From a checkpoint of a small mixture-of-experts model trained on Wikipedia: 240M tokens.
Below are experts of layer 2 (counted from 0) of a mixture-of-experts language model. Rows are named router (the router's row for the expert), up (a neuron's input weights, with its number) and show model dimensions 0-79. Each number is 200 + 20 x the weight over its row's rms, rounded and kept within 0 to 999.
After each expert's rows: a language model's description of what the expert responds to. This comes from a sample of Wikipedia text that the model never trained on.

# expert 17
router,191,209,199,200,220,208,189,178,182,200,214,202,172,180,194,202,162,183,186,217,217,211,220,212,215,205,217,193,171,210,174,223,198,226,230,200,200,181,220,225,257,211,223,185,216,182,231,171,190,200,194,156,210,199,197,201,197,182,227,188,187,165,219,210,206,185,235,206,206,190,209,188,182,172,228,178,201,224,179,204
up0,224,205,165,187,185,207,190,204,179,174,166,206,189,181,192,184,178,221,212,194,198,191,240,197,233,184,174,168,211,179,202,207,233,228,191,194,186,179,194,175,179,184,230,193,167,185,171,217,227,215,213,209,192,209,190,159,202,215,183,190,224,204,176,181,191,179,209,201,193,189,203,223,169,189,189,168,217,239,190,238
Mid-word fragments. Short word-piece fragments inside words, often scientific or taxonomic names, such as in, it, ot, ly, il, as in symbiotic.

# expert 36
router,185,184,210,210,212,220,200,193,198,219,232,218,183,217,191,158,188,208,193,190,226,171,212,230,226,206,191,169,219,239,206,210,174,226,195,210,228,210,219,195,217,246,151,233,206,207,214,194,159,204,202,207,201,209,245,216,184,215,192,202,190,222,198,200,200,193,165,200,187,212,177,174,209,215,220,191,176,207,193,199
up0,181,219,175,234,193,205,209,226,181,212,178,183,202,204,193,210,193,185,184,204,207,245,212,193,206,200,204,203,190,200,239,218,171,243,208,217,188,198,161,178,169,209,181,197,198,197,184,212,139,204,178,208,190,216,171,214,195,213,195,190,197,207,203,201,181,234,205,196,196,174,162,200,161,196,235,176,215,211,201,182
Paragraph-opening There. There opening a paragraph after a section heading, such as There are two subspecies, plus name pieces like Al, Ar, J.

# expert 4
router,179,176,179,197,178,189,200,214,208,200,214,209,180,181,214,219,191,156,209,202,206,163,200,201,223,171,205,176,202,217,177,188,218,217,180,208,173,221,229,227,208,168,206,169,207,203,237,175,217,218,166,187,204,172,201,203,201,228,208,183,195,212,220,191,214,187,190,223,222,198,177,212,189,210,187,211,220,217,179,214
up0,211,213,192,175,224,211,201,204,209,191,211,225,187,180,195,227,205,225,235,194,214,198,201,175,173,167,199,180,234,207,150,191,210,184,165,204,219,222,229,210,224,193,166,217,169,165,211,212,180,203,225,183,162,187,188,197,171,187,166,190,212,207,223,194,188,214,244,198,194,208,172,249,165,196,226,211,193,210,213,157
Name-ending word pieces. Final pieces of proper names, places and organizations, such as -wood, -ley, -land, -ville, Park, Soccer, Racing, often in music and sports text.

# expert 22
router,180,175,187,161,179,210,174,213,208,193,182,198,221,173,181,225,213,254,214,210,225,195,205,169,220,186,200,190,174,212,211,246,222,204,216,180,217,189,224,205,205,208,193,198,205,179,179,206,199,185,209,197,175,231,212,184,197,206,210,175,179,202,223,197,230,195,189,218,221,236,170,212,187,206,242,200,226,153,178,191
up0,215,233,200,182,197,215,211,234,194,202,149,216,199,186,209,205,195,228,258,239,255,199,196,190,174,194,197,184,167,184,182,189,223,206,185,185,219,182,201,185,204,222,171,180,175,189,165,201,156,175,231,191,170,181,199,208,213,202,205,201,209,221,206,219,190,233,201,211,181,194,197,197,165,206,177,182,184,178,180,210
Table pipes and sentence ends. Column-separating pipes in wiki tables, plus sentence-final periods, semicolons and closers like ");" and ".", followed by a new sentence or cell.

# expert 34
router,163,221,208,202,189,201,235,192,224,208,188,197,200,216,195,195,168,184,193,211,206,198,222,211,193,200,218,199,190,222,189,168,207,209,172,196,180,176,221,224,187,160,231,187,187,194,181,203,246,162,177,167,179,209,180,189,193,201,204,212,203,191,173,209,201,225,212,208,189,233,212,188,171,187,206,188,220,215,207,207
up0,202,226,188,188,198,231,231,183,197,219,185,205,249,184,219,219,241,212,178,211,185,230,218,182,195,218,224,198,179,184,168,172,189,202,184,254,185,226,210,211,196,161,194,199,175,229,190,210,190,184,210,197,205,187,190,246,198,212,196,194,209,204,169,163,211,170,227,234,210,165,212,185,180,199,216,212,211,226,201,212
Modals and word beginnings. Modal and auxiliary verbs (can, could, would, will, shall, did) and first pieces of split words like inc-, Vol-, Res-, in prose and quotations.

# expert 29
router,208,202,218,238,247,195,170,208,224,241,220,190,188,181,179,197,215,186,183,196,212,224,169,194,207,229,218,189,194,178,202,230,195,218,195,209,207,219,199,201,181,215,187,191,189,247,219,203,198,217,213,215,234,213,190,200,178,205,209,176,200,229,231,224,178,183,202,223,204,206,175,216,211,203,218,182,198,218,157,199
up0,220,222,242,233,199,204,222,191,202,209,214,230,176,195,206,176,217,197,209,200,233,186,192,200,192,208,228,188,190,180,183,239,180,180,174,209,199,214,189,216,195,213,239,214,215,217,185,206,202,207,201,174,205,190,208,186,156,166,185,196,219,242,233,175,201,210,204,201,190,209,205,203,211,202,223,212,182,203,192,199
Foreign word pieces. Pieces of non-English names and words, with accented letters like è and é, the plural s, de, and Cyrillic text.

# expert 25
router,213,182,215,187,234,214,186,195,235,153,199,208,177,213,176,172,189,221,207,204,199,199,211,188,185,209,207,196,211,204,184,199,184,204,205,202,199,160,214,196,152,211,158,202,225,242,211,224,204,199,210,218,200,193,200,202,196,204,182,189,184,167,192,185,198,187,192,200,184,207,209,188,206,160,208,201,195,193,197,186
up0,191,214,205,191,210,211,194,209,209,170,171,233,212,181,227,230,221,167,200,227,195,183,171,204,236,203,176,204,162,190,197,205,207,210,191,209,203,191,201,181,223,217,160,188,202,177,199,231,172,186,189,223,168,189,194,222,212,183,209,211,150,210,209,202,193,164,168,199,213,211,242,204,198,210,227,195,198,196,195,213
Digits, capital initials. The digits 9, 8 and 7 inside years and coordinates, such as 1995 and 88°29′, and single capital letters starting names.

# expert 39
router,188,190,203,165,177,228,182,212,211,191,192,201,198,193,215,189,235,219,194,195,211,212,223,180,170,199,207,171,228,203,236,211,203,185,179,199,193,238,207,186,215,206,209,187,222,188,173,197,167,222,204,190,201,170,205,185,210,221,194,185,228,191,222,232,212,197,189,222,206,175,232,184,193,200,191,172,167,199,191,195
up0,211,192,184,240,204,201,171,197,231,180,192,214,211,207,164,206,190,182,208,189,214,202,169,203,224,243,211,214,177,203,188,168,218,202,204,224,229,202,192,226,204,176,153,203,198,252,181,188,219,195,194,184,234,188,212,179,186,177,224,164,204,210,210,213,205,161,201,183,252,189,204,207,216,222,251,192,198,207,202,187
Line-start markup symbols. Hyphens, equals signs and pipes that start list items, infobox fields or table cells after a line break, also of in titles.

# expert 6
router,185,233,234,203,203,194,179,220,196,204,214,215,222,190,230,219,172,175,204,217,186,198,235,204,228,206,196,179,198,221,200,204,189,183,163,186,202,202,188,256,221,199,191,197,212,180,204,193,206,220,166,234,190,196,186,229,184,194,172,198,179,205,181,214,206,197,214,169,239,241,199,190,196,177,191,188,168,203,215,204
up0,194,198,172,205,178,207,222,201,203,193,205,205,198,186,231,199,247,204,191,210,215,189,240,206,194,225,202,178,186,233,219,235,224,184,225,253,202,151,190,202,194,228,217,218,217,194,206,200,181,198,213,242,233,243,214,199,229,217,192,172,189,217,204,171,203,184,234,173,207,206,227,194,208,215,238,174,180,210,218,199
Pronouns, numerals, fragments. Subject and object pronouns (he, she, it, they), number words (two, first) and short word starts like ep, St, n, often in plot text.

# expert 38
router,189,211,215,195,257,206,183,228,213,196,209,201,219,172,212,219,223,159,190,173,209,166,205,182,173,173,197,205,251,199,209,199,210,197,211,216,195,189,183,222,185,226,181,244,208,169,190,230,201,187,179,200,240,170,217,189,177,215,176,208,168,212,180,215,188,170,187,195,190,185,198,190,204,215,194,193,178,177,203,218
up0,179,193,225,198,233,192,211,215,217,197,171,212,198,232,196,200,193,222,222,186,221,188,174,217,245,183,154,160,213,208,178,189,190,192,198,195,207,174,184,194,195,240,198,192,228,168,232,212,227,196,204,199,188,215,193,214,228,204,177,228,206,174,197,195,241,182,189,204,192,198,206,229,209,192,191,192,178,191,214,220
Copulas and digit one. Forms of be (is, was, are, been, became) after a subject, and the digit 1 starting numbers in records, dates and scores, e.g. "2–10".

# expert 28
router,174,158,210,198,205,187,181,190,198,211,221,220,203,208,175,228,217,219,192,190,176,234,163,205,180,230,225,171,221,205,193,221,197,217,186,215,206,208,210,179,202,180,229,188,190,206,201,205,212,167,181,222,196,206,200,184,186,196,210,198,178,186,220,188,230,236,170,199,180,202,185,176,230,206,171,170,221,200,215,217
up0,199,185,177,208,168,236,241,197,194,190,228,206,188,204,193,216,188,217,244,222,191,198,194,216,201,213,241,169,196,209,184,180,201,180,221,171,206,193,192,200,175,152,199,171,193,185,226,206,181,221,183,208,155,187,212,202,222,162,196,189,184,206,158,193,194,226,190,199,199,211,186,232,184,248,228,194,212,213,220,217
Articles and proper adjectives. The, its, their, and adjectives before nouns, such as Roman, Byzantine, public, political, New in New York.

# expert 37
router,200,191,180,194,201,196,177,214,248,219,217,200,237,192,201,230,225,191,180,162,197,201,211,171,165,229,186,192,203,191,205,174,190,189,179,220,193,188,198,177,201,181,212,216,187,175,220,185,196,222,191,208,201,187,237,198,162,194,249,216,191,202,171,216,203,171,178,212,184,171,217,213,196,202,176,228,186,201,212,202
up0,218,219,185,195,179,194,212,189,170,199,199,219,210,208,205,201,235,193,200,202,215,179,194,203,189,201,160,196,161,184,176,217,224,242,192,149,200,215,194,206,232,199,193,214,192,196,191,205,185,211,228,192,204,202,148,219,187,196,187,199,199,186,156,163,195,199,204,226,213,224,228,204,222,220,200,181,251,202,198,223
Hyphens, pipes, prepositions. Hyphens inside numbers and compounds, table-start pipes and dash list markers after line breaks, and prepositions such as to, for, with, until.

# expert 9
router,178,201,178,220,235,228,189,180,199,156,217,197,204,166,208,213,199,190,217,183,185,207,215,232,153,213,211,215,164,218,197,197,159,170,175,190,199,205,191,212,226,195,178,181,210,185,193,198,216,189,157,200,208,192,222,216,207,216,225,191,233,202,210,182,169,177,190,212,211,193,157,214,181,200,210,213,204,169,195,198
up0,207,234,233,203,189,186,204,203,196,161,222,202,207,200,210,167,189,198,239,167,208,193,233,189,193,244,231,266,212,209,212,211,216,195,192,193,180,210,234,206,203,205,194,237,206,237,188,193,195,210,244,199,196,193,183,172,213,154,195,205,206,206,189,191,235,201,175,216,146,202,202,203,196,161,190,178,204,181,205,178
Spaces, articles before numbers. Bare space tokens in tables before numbers, the articles a and an, and %, most, more, one.

# expert 11
router,196,219,165,180,199,195,208,187,210,221,168,197,169,205,198,207,160,192,197,212,215,172,212,224,227,217,160,205,185,220,198,153,231,205,195,176,220,172,226,206,220,190,185,209,188,195,190,190,218,178,212,226,208,204,188,202,213,200,190,182,162,191,200,231,216,219,189,204,200,228,221,182,176,203,206,200,211,202,201,233
up0,188,216,206,186,155,166,201,223,180,211,198,176,198,213,145,179,187,224,216,203,195,186,174,221,200,191,224,200,180,195,201,224,193,207,178,214,208,218,232,217,218,207,183,168,194,186,212,194,208,194,180,223,200,171,199,258,169,177,203,216,174,191,188,197,200,211,232,157,194,201,227,207,209,211,206,227,225,191,178,199
Word-initial subword pieces. First fragments of split words, often capitals or consonant clusters in scientific text, such as micro-sc-opy, ins-ight, S-TAT, ant-agonists.

# expert 27
router,191,165,235,179,195,202,226,186,219,220,226,219,206,194,203,207,207,208,236,212,184,177,210,197,226,189,198,225,222,202,194,216,217,180,212,186,165,183,218,166,205,204,185,219,178,213,206,186,196,210,206,253,207,203,171,209,204,181,225,203,177,175,219,196,238,204,214,206,209,224,233,203,199,237,202,203,191,231,212,196
up0,206,217,170,199,203,220,220,197,207,237,231,177,174,137,176,188,194,188,236,201,195,242,179,182,164,189,188,179,164,245,168,180,239,199,199,219,229,214,182,186,200,228,197,223,180,193,194,197,162,183,198,221,225,215,233,192,198,216,171,201,202,158,224,217,217,234,202,233,222,163,196,200,188,174,225,195,213,198,207,198
Spanish and Romance name endings. Endings and pieces of Spanish, Italian or Portuguese names in sports and player tables, such as Hernández, Torres, Fernando, Ricardinho.

# expert 1
router,184,202,168,204,185,222,211,222,190,198,198,202,146,223,213,217,170,193,192,223,215,176,160,249,195,174,206,186,208,200,192,200,174,207,187,204,194,215,188,208,245,173,243,171,164,220,220,221,230,184,206,213,198,145,213,189,189,152,235,178,188,180,234,190,193,223,234,198,192,177,213,181,186,235,198,203,224,225,189,184
up0,220,190,200,191,193,196,194,180,240,181,218,199,217,220,203,229,209,183,189,200,246,223,198,224,176,174,209,238,181,187,229,207,220,217,227,225,186,192,210,177,181,219,155,186,193,181,224,210,217,195,246,211,189,202,164,169,182,229,200,216,193,239,212,204,187,228,218,207,223,235,227,211,234,209,215,174,196,159,191,176
Proper nouns, common nouns. Name and noun words after the, of, United or New, such as States, University, Georgia, Army, information, government.

# expert 16
router,214,189,210,192,202,223,211,211,200,218,230,242,215,206,224,187,215,212,174,212,177,163,211,214,212,224,203,188,201,226,230,208,210,236,198,202,192,193,190,210,172,211,185,204,170,197,201,215,205,182,168,174,225,211,208,206,196,216,185,192,219,215,164,190,184,190,170,233,222,198,194,149,198,210,178,209,166,223,194,205
up0,211,200,200,174,222,208,222,210,191,179,175,180,190,197,186,215,187,217,191,174,233,213,219,186,188,210,170,195,218,169,240,239,232,191,194,223,206,205,213,220,201,205,185,162,235,219,222,180,214,176,205,243,199,205,237,209,199,192,173,232,220,196,208,224,242,226,245,196,176,230,181,240,217,183,214,180,237,218,197,174
Digits 4, 5 and verbs. Digits 4 and 5 inside numbers, especially coordinates like 40°40′50″, plus verbs after a subject such as is, played.

# expert 24
router,170,182,182,185,206,204,194,199,197,179,246,187,226,178,203,231,209,226,202,229,196,162,171,207,200,226,173,197,227,225,212,212,218,175,193,208,244,207,234,192,187,230,184,212,199,206,193,209,216,216,167,209,202,229,196,185,196,204,204,165,216,166,218,177,151,227,191,214,199,237,240,196,211,183,188,193,181,218,183,232
up0,167,222,188,220,217,213,231,213,189,189,194,235,199,192,223,178,202,245,210,237,221,191,223,201,221,175,186,177,193,197,155,209,207,199,204,224,213,202,204,233,174,194,182,232,194,184,195,170,234,153,193,183,203,204,195,209,224,237,195,179,217,217,168,218,215,198,180,187,202,182,219,194,208,176,172,199,175,178,224,241
Networks and nationalities. Broadcaster and country names and adjectives, such as MTV, CBS, American, British, States, plus he, which, but.

# expert 10
router,204,242,216,162,197,208,196,209,192,190,186,175,172,186,185,198,262,164,184,224,165,179,223,179,192,253,170,194,182,221,175,212,200,184,212,231,187,196,190,223,181,205,259,212,211,206,217,183,192,186,200,193,209,170,212,181,234,193,186,181,182,220,200,197,179,162,195,212,178,230,205,178,202,192,246,205,179,191,177,203
up0,217,171,205,173,241,157,178,169,173,192,163,213,193,181,204,193,173,229,194,209,195,190,225,196,195,216,186,213,169,195,215,200,210,191,216,198,202,156,180,200,187,200,210,166,192,233,172,226,232,195,210,226,231,217,186,205,221,195,207,222,208,167,213,194,189,176,216,202,209,199,215,209,183,176,161,198,219,223,183,198
Digits inside numbers. Non-initial digits within years, dates and table figures, e.g. the 3 in "January 13", the 9 in "1992", the 0 in "1550s".

# expert 26
router,202,178,245,217,183,183,188,188,191,237,220,199,243,216,218,219,202,192,168,227,192,216,201,221,206,155,236,155,154,222,219,193,177,212,215,223,185,195,234,202,224,179,231,196,221,219,232,172,206,160,182,179,178,231,203,206,178,219,197,192,201,209,209,198,205,230,196,200,195,207,177,215,204,209,195,193,176,205,200,226
up0,208,209,180,215,180,201,188,228,181,203,230,194,194,188,229,187,249,184,177,212,217,212,197,204,183,178,224,196,207,213,174,213,225,190,162,210,158,195,213,220,232,174,215,200,228,161,187,226,211,231,183,190,217,214,211,218,182,193,206,152,158,222,192,173,180,219,197,176,222,194,221,185,193,215,231,238,178,199,218,213
Word-final suffix pieces. Mid- or end-of-word pieces completing a word split into tokens, such as -ing, -ed, -al, -ite, e.g. "safeguard-ing", "therm-al", "fram-ed".

# expert 19
router,190,227,186,229,196,223,209,182,199,219,204,163,184,227,206,239,216,183,199,200,169,259,228,171,199,207,208,182,223,197,186,234,207,209,172,160,245,245,223,195,191,166,183,178,208,174,200,223,205,208,191,203,212,210,188,217,201,190,240,202,187,194,183,223,193,207,213,151,225,211,178,204,192,177,190,162,203,182,227,194
up0,167,208,227,187,211,190,211,235,209,219,164,213,179,150,200,194,190,217,209,205,213,214,193,211,220,206,180,216,214,204,192,194,179,193,215,164,172,215,186,192,228,183,214,231,198,179,173,232,226,192,193,190,240,202,187,181,256,187,229,190,213,200,167,230,197,193,206,200,211,237,251,217,181,154,208,235,213,205,182,242
Clause-opening prepositions and conjunctions. Sentence-initial or clause-linking words like In, During, Through, while, because, after, plus has/have before been.

# expert 12
router,199,217,209,203,234,195,194,182,188,202,198,197,210,173,169,194,236,176,211,172,208,173,206,229,189,229,185,242,162,233,225,200,183,214,246,188,189,246,211,192,202,187,199,196,238,208,159,179,185,223,220,172,211,204,209,229,219,238,181,181,221,190,230,196,170,196,206,212,188,208,183,197,218,223,175,199,205,161,196,166
up0,191,219,235,195,209,211,208,217,239,200,185,216,219,204,199,199,198,186,223,249,221,168,216,191,201,228,200,188,227,209,198,190,179,235,232,199,234,193,208,198,175,235,184,212,167,210,172,203,166,168,240,192,173,228,210,234,181,239,180,208,206,180,206,204,201,179,210,204,190,195,211,196,213,184,182,209,223,223,213,205
Zeros and football terms. The digit 0 in scores, years and stats tables, such as 2–0 and 2014, plus football words like team, club, match, goal.

# expert 15
router,188,221,189,216,201,221,218,170,194,228,202,173,143,195,190,196,172,199,199,191,163,197,234,221,162,199,181,206,164,142,191,233,215,214,229,216,225,199,171,182,196,184,227,175,176,213,204,223,206,198,196,204,190,185,205,201,203,177,204,213,193,167,212,206,209,208,213,207,219,207,207,242,223,233,179,171,235,203,216,204
up0,179,187,211,181,195,170,198,245,211,197,249,186,192,172,180,194,232,229,168,214,175,213,224,221,220,195,205,225,182,178,171,164,150,202,181,210,194,182,210,215,179,192,209,220,212,223,182,218,184,179,192,200,218,170,203,183,185,191,190,167,236,177,224,211,193,219,184,200,167,227,222,198,166,192,216,229,247,189,207,169
Abstract and common nouns. Content nouns and noun endings after the or a, often followed by of or to, such as idea, control, services, research, building.

# expert 8
router,163,182,187,187,186,170,215,216,233,188,230,204,204,236,217,189,194,187,187,196,199,192,205,214,199,176,227,170,206,220,172,152,173,199,179,165,198,183,236,221,185,212,172,226,198,228,224,162,207,186,217,196,177,191,176,198,179,209,187,208,198,207,200,239,193,193,227,217,171,215,181,183,169,198,162,201,206,231,188,179
up0,207,194,195,195,192,203,203,222,209,169,214,240,205,200,187,187,239,193,232,177,194,222,195,200,195,250,189,199,188,174,162,209,196,222,150,193,178,180,198,212,178,215,215,206,183,196,183,203,210,187,222,206,183,187,238,210,197,161,194,212,181,184,201,190,193,229,223,206,227,197,202,188,213,244,224,196,186,224,226,202
Name-initial capital letters. Single capital letters or short first pieces starting names and acronyms, such as R in R&B, D in Danko, S in SANDF.

# expert 35
router,213,173,214,220,203,185,195,212,167,173,197,177,208,178,184,207,251,219,199,203,197,228,180,192,169,202,184,209,222,170,222,201,189,233,221,230,209,207,202,243,207,206,176,224,212,211,192,170,157,205,210,254,211,191,218,182,171,223,179,217,187,224,221,227,180,190,254,202,214,193,199,180,192,166,195,183,172,222,190,185
up0,216,192,197,202,215,181,191,222,147,212,204,227,175,232,200,161,215,209,223,205,173,205,203,203,205,166,193,194,205,185,195,199,228,186,210,189,150,188,223,213,210,200,224,216,188,183,205,210,174,228,209,196,201,212,193,240,173,167,203,198,215,223,222,181,208,198,217,190,225,195,218,222,226,209,211,202,224,195,247,196
Lists and separators. Colons, commas, and, or, dashes separating list items, names, scores and label-value pairs, as in Born:, 53:22, Hødd and Brann.

# expert 23
router,162,173,188,177,180,191,205,193,239,203,173,176,222,212,192,193,205,227,188,194,199,176,192,236,202,211,198,215,196,193,209,194,188,218,236,214,213,222,219,220,206,172,193,204,188,180,198,216,191,223,161,178,235,215,199,201,181,201,216,171,219,197,241,198,217,176,225,218,184,200,231,203,193,181,201,220,204,220,179,180
up0,211,165,175,196,206,247,221,214,211,200,187,198,244,199,180,205,179,172,224,147,201,197,220,196,186,211,197,193,189,181,191,184,222,210,204,207,201,196,198,240,226,220,187,181,186,166,189,207,169,168,247,195,175,196,185,200,201,145,164,173,230,225,221,206,210,212,196,202,216,233,203,203,195,223,207,235,192,207,199,192
Year and date digits. Digits inside years and dates, overwhelmingly the 2 in 2002 or 2015, in discographies, career lists and coordinates.

# expert 21
router,202,196,207,216,238,234,203,191,180,211,182,225,188,197,164,166,199,172,210,190,222,212,198,207,204,208,181,202,232,175,232,235,170,204,228,207,230,216,186,169,181,217,200,194,213,230,197,232,178,215,218,186,248,193,249,169,233,187,180,209,204,207,218,211,206,154,190,224,199,189,164,198,194,237,162,217,202,171,204,211
up0,236,203,207,201,191,230,243,212,199,215,167,212,211,188,176,198,201,199,193,164,216,174,220,172,189,221,224,206,201,189,227,185,198,219,212,215,227,179,184,182,244,227,216,203,228,212,182,202,228,180,197,188,205,186,183,215,183,227,187,177,229,212,211,164,200,217,188,222,178,180,192,213,177,198,219,183,206,217,193,217
Punctuation, quotes, units. Periods, quotation marks, percent and degree or minute signs in coordinates, plus the words that fill infobox fields, such as Insecta.

# expert 3
router,223,180,195,189,184,167,195,211,198,197,233,216,228,175,240,196,173,184,198,195,187,201,185,184,205,193,203,211,211,207,212,194,194,213,175,209,245,222,221,195,215,171,234,160,198,160,234,228,226,201,188,233,182,208,189,201,178,212,221,186,232,207,172,214,162,201,220,184,199,203,181,197,177,189,191,221,206,212,192,238
up0,162,178,192,177,181,189,203,200,190,224,184,222,230,176,184,205,198,236,172,189,216,208,188,250,196,219,200,201,201,207,174,224,226,188,172,202,186,173,213,163,191,184,203,214,188,206,199,186,192,196,205,194,174,195,213,200,201,214,179,183,213,234,192,174,190,200,201,153,194,201,189,211,206,210,233,207,208,251,228,226
Verbs and relational prepositions. Function words linking clauses or phrases, especially was, to, that, were, on, above, plus table-row pipes and United before States.

# expert 33
router,184,177,197,188,191,202,187,212,240,210,186,193,220,203,170,212,152,239,206,190,215,173,196,187,205,215,184,165,234,225,206,190,192,211,174,203,194,161,195,169,218,237,219,211,177,202,190,244,216,183,202,234,208,202,206,202,194,209,173,216,172,177,220,230,200,195,188,201,194,214,234,221,180,205,198,167,202,185,226,248
up0,221,207,214,175,179,197,238,176,195,151,210,191,238,156,206,194,177,221,218,188,185,175,216,203,178,177,163,203,230,164,199,189,193,181,227,196,181,209,194,198,231,203,190,198,210,179,217,231,205,197,168,201,217,187,176,206,174,197,240,156,166,198,198,163,200,216,170,197,204,207,185,182,168,238,204,209,201,215,223,221
The and determiners. The word the and other determiners after prepositions, especially in moth in the family, also his, their, New, some.

# expert 32
router,193,222,236,199,258,187,174,193,226,160,169,204,229,181,204,208,189,226,221,189,213,199,210,158,220,204,217,215,207,181,213,213,207,178,165,182,208,188,192,205,185,223,185,224,208,206,202,196,203,212,200,225,220,208,216,162,195,248,192,247,185,216,220,204,200,195,188,221,219,197,210,196,190,198,215,201,186,186,205,185
up0,191,193,176,165,210,197,220,195,196,202,214,193,165,215,214,182,207,202,225,198,197,198,211,174,214,198,175,185,222,206,177,206,205,196,199,241,207,205,176,207,205,211,201,234,212,144,197,229,188,194,231,246,194,223,218,203,165,181,206,241,212,214,175,173,223,216,184,167,205,184,212,224,209,240,179,205,191,188,185,245
Indefinite article and dashes. The article a after is or as, en dashes in year and score ranges, and decimal or sentence-end periods, as 2002–2019.

# expert 5
router,185,192,214,198,221,218,165,248,216,183,239,211,199,209,180,242,159,247,184,203,177,217,205,180,157,194,193,216,192,187,181,198,193,183,175,220,240,223,179,208,187,229,199,215,208,177,188,248,200,209,176,201,177,186,209,192,170,195,184,164,195,201,217,205,200,205,190,219,222,182,182,247,214,243,209,211,185,182,204,233
up0,211,199,204,186,204,203,193,188,220,214,211,190,154,220,201,196,216,194,199,213,199,203,184,154,161,213,176,179,166,210,217,190,217,210,192,195,227,191,189,213,190,203,214,187,192,284,176,215,202,216,196,227,228,231,172,197,242,188,199,193,146,224,213,208,212,203,192,195,199,170,207,163,243,201,213,201,181,224,216,199
Row ends, possessives. Table row-ending pipes with line breaks, plus possessives ('s, its, his, her, their) and section-heading equals signs.

# expert 31
router,198,170,202,195,226,180,177,196,179,208,230,199,199,188,221,189,217,215,187,202,211,180,164,212,177,221,158,223,205,210,201,199,189,221,187,220,192,185,209,210,212,228,221,189,202,234,179,217,208,214,204,193,205,202,163,200,231,206,212,208,197,197,188,191,193,191,191,190,202,219,214,177,200,212,194,216,243,186,172,237
up0,199,196,190,234,167,218,202,163,211,204,179,190,168,216,218,224,218,166,186,171,210,255,181,215,202,226,211,185,189,236,184,210,210,188,202,215,203,209,194,191,183,212,186,218,173,196,171,201,211,205,207,193,190,217,232,173,244,187,207,222,208,208,179,201,205,236,170,205,184,167,202,172,209,202,195,194,184,218,203,180
Commas ending phrases. Commas closing a phrase or quoted gloss before and/which, such as after Pennsylvania, 1912 or 'leader', plus while, when, by.

# expert 14
router,232,184,186,174,205,230,203,209,199,203,203,193,169,198,201,225,210,203,175,200,206,169,173,199,205,177,201,189,203,187,208,199,190,177,205,229,189,232,212,195,208,201,172,194,171,206,196,212,184,230,190,179,196,188,202,198,220,182,211,189,182,167,181,204,176,199,241,201,190,220,234,166,196,200,210,180,161,212,193,199
up0,192,216,156,200,198,190,179,198,230,203,226,197,195,210,185,214,218,230,170,201,198,187,196,186,203,218,219,199,211,195,221,216,243,178,177,189,176,213,205,191,219,174,215,181,208,214,214,193,210,222,176,139,209,219,169,162,212,173,186,202,186,195,211,205,217,252,203,197,191,217,233,188,209,200,215,189,211,202,222,223
Place and institution nouns. Nouns for places, institutions and kin (city, town, village, School, Church, father, son), "Location" section headings, and some leading digits in tables.

# expert 13
router,187,227,178,201,197,155,216,206,203,197,200,213,209,181,205,229,217,211,200,203,234,201,172,211,227,204,200,206,168,215,194,214,213,227,216,203,184,224,181,224,221,206,166,246,240,208,187,211,173,207,224,221,247,164,219,181,177,216,214,216,196,238,196,204,212,211,195,194,233,167,224,198,167,200,191,216,195,199,183,169
up0,217,220,229,195,226,165,213,220,208,183,234,194,205,182,240,225,196,176,218,190,183,190,216,219,197,190,223,200,219,204,190,197,154,199,230,197,170,205,192,206,190,199,168,217,222,205,179,143,193,233,223,195,223,220,186,211,164,202,192,191,174,198,221,167,188,218,213,167,220,214,196,210,199,171,207,197,176,201,197,222
Month names. Month names in dates, especially in sports and biographical text, as in on March 20 or born October 21.

# expert 30
router,201,225,199,223,190,223,186,202,166,192,207,230,222,166,151,200,198,219,216,196,208,200,199,186,213,209,204,191,185,189,217,208,168,217,189,226,174,200,195,181,210,222,173,207,189,193,215,222,205,198,198,226,201,188,244,185,139,189,241,199,188,200,228,203,185,184,187,201,212,236,242,223,179,220,216,192,185,172,201,221
up0,188,241,198,195,219,173,215,194,202,200,163,203,202,236,201,166,221,163,248,222,229,198,183,184,204,228,194,186,236,215,174,201,184,190,225,185,164,210,192,191,180,156,171,220,179,173,182,202,211,219,217,175,192,196,199,208,202,227,235,208,203,199,202,207,190,195,225,174,198,212,225,180,241,207,182,216,191,207,214,199
Passive participles, closing brackets. Past participles and verbs of granting or naming (accredited, granted, established, called, used), the word as, and closing parentheses or brackets.

# expert 7
router,233,160,200,206,145,253,196,211,250,205,198,201,185,184,211,224,205,207,168,176,214,205,204,200,222,214,175,182,219,189,194,228,181,188,210,214,224,162,188,139,191,228,195,198,191,217,201,215,217,206,175,212,206,203,244,189,148,226,184,181,230,163,188,153,181,224,213,204,183,212,194,181,192,203,230,183,189,188,227,192
up0,196,214,203,245,209,217,221,200,214,194,190,198,216,211,192,181,217,165,215,185,173,194,201,197,226,222,223,203,205,200,213,215,205,234,202,205,181,195,181,184,231,213,188,197,224,178,227,239,210,203,221,176,221,233,183,168,186,207,222,226,183,199,197,177,192,233,218,150,158,199,199,194,218,190,212,167,214,227,220,191
Digits in tables. Single digits inside numbers, mostly election-result and sports tables (votes, percentages, times), plus odd word pieces inside Indian or invented names.

# expert 20
router,216,206,183,186,167,192,214,196,230,253,187,166,221,226,238,220,219,213,184,221,210,189,245,189,213,201,213,186,204,216,221,187,195,185,171,188,213,207,234,241,205,224,217,228,200,178,218,202,193,197,194,200,199,213,185,206,175,214,206,196,203,202,213,214,197,173,234,145,213,189,179,185,210,190,185,162,195,177,193,199
up0,188,192,199,229,192,220,228,215,180,201,158,229,194,246,217,185,190,224,207,235,203,198,201,222,166,194,188,245,176,192,232,208,196,186,184,199,185,178,199,191,211,207,211,175,198,216,224,201,206,241,206,181,224,188,163,224,216,182,194,207,201,165,193,210,232,213,163,182,185,189,152,178,198,217,166,188,251,193,198,181
Prepositions after nouns. Prepositions like of, to, for, by, with after a noun or verb, notably out of in review scores, starring.

# expert 18
router,202,201,176,200,230,242,178,192,188,166,211,176,185,189,186,216,198,194,183,162,208,206,226,228,181,202,204,219,167,216,174,211,185,162,200,169,213,208,186,168,188,228,203,180,216,212,179,203,221,177,162,177,206,206,189,190,183,191,204,178,191,170,192,187,182,230,181,197,192,179,194,192,202,201,184,186,176,210,211,188
up0,185,203,230,192,194,201,218,155,196,172,202,212,207,226,221,202,211,176,184,209,200,169,223,200,228,217,224,181,200,196,185,188,217,203,201,208,192,188,167,163,187,210,208,180,194,193,227,215,206,218,214,205,188,221,218,247,213,215,218,249,210,170,180,173,231,199,232,191,210,180,218,184,175,216,184,180,209,183,174,205
Space before numbers, open parentheses. Bare space tokens before numbers in table cells and dates, plus opening parentheses starting glosses or abbreviations, e.g. "(RREA)", "(born 198".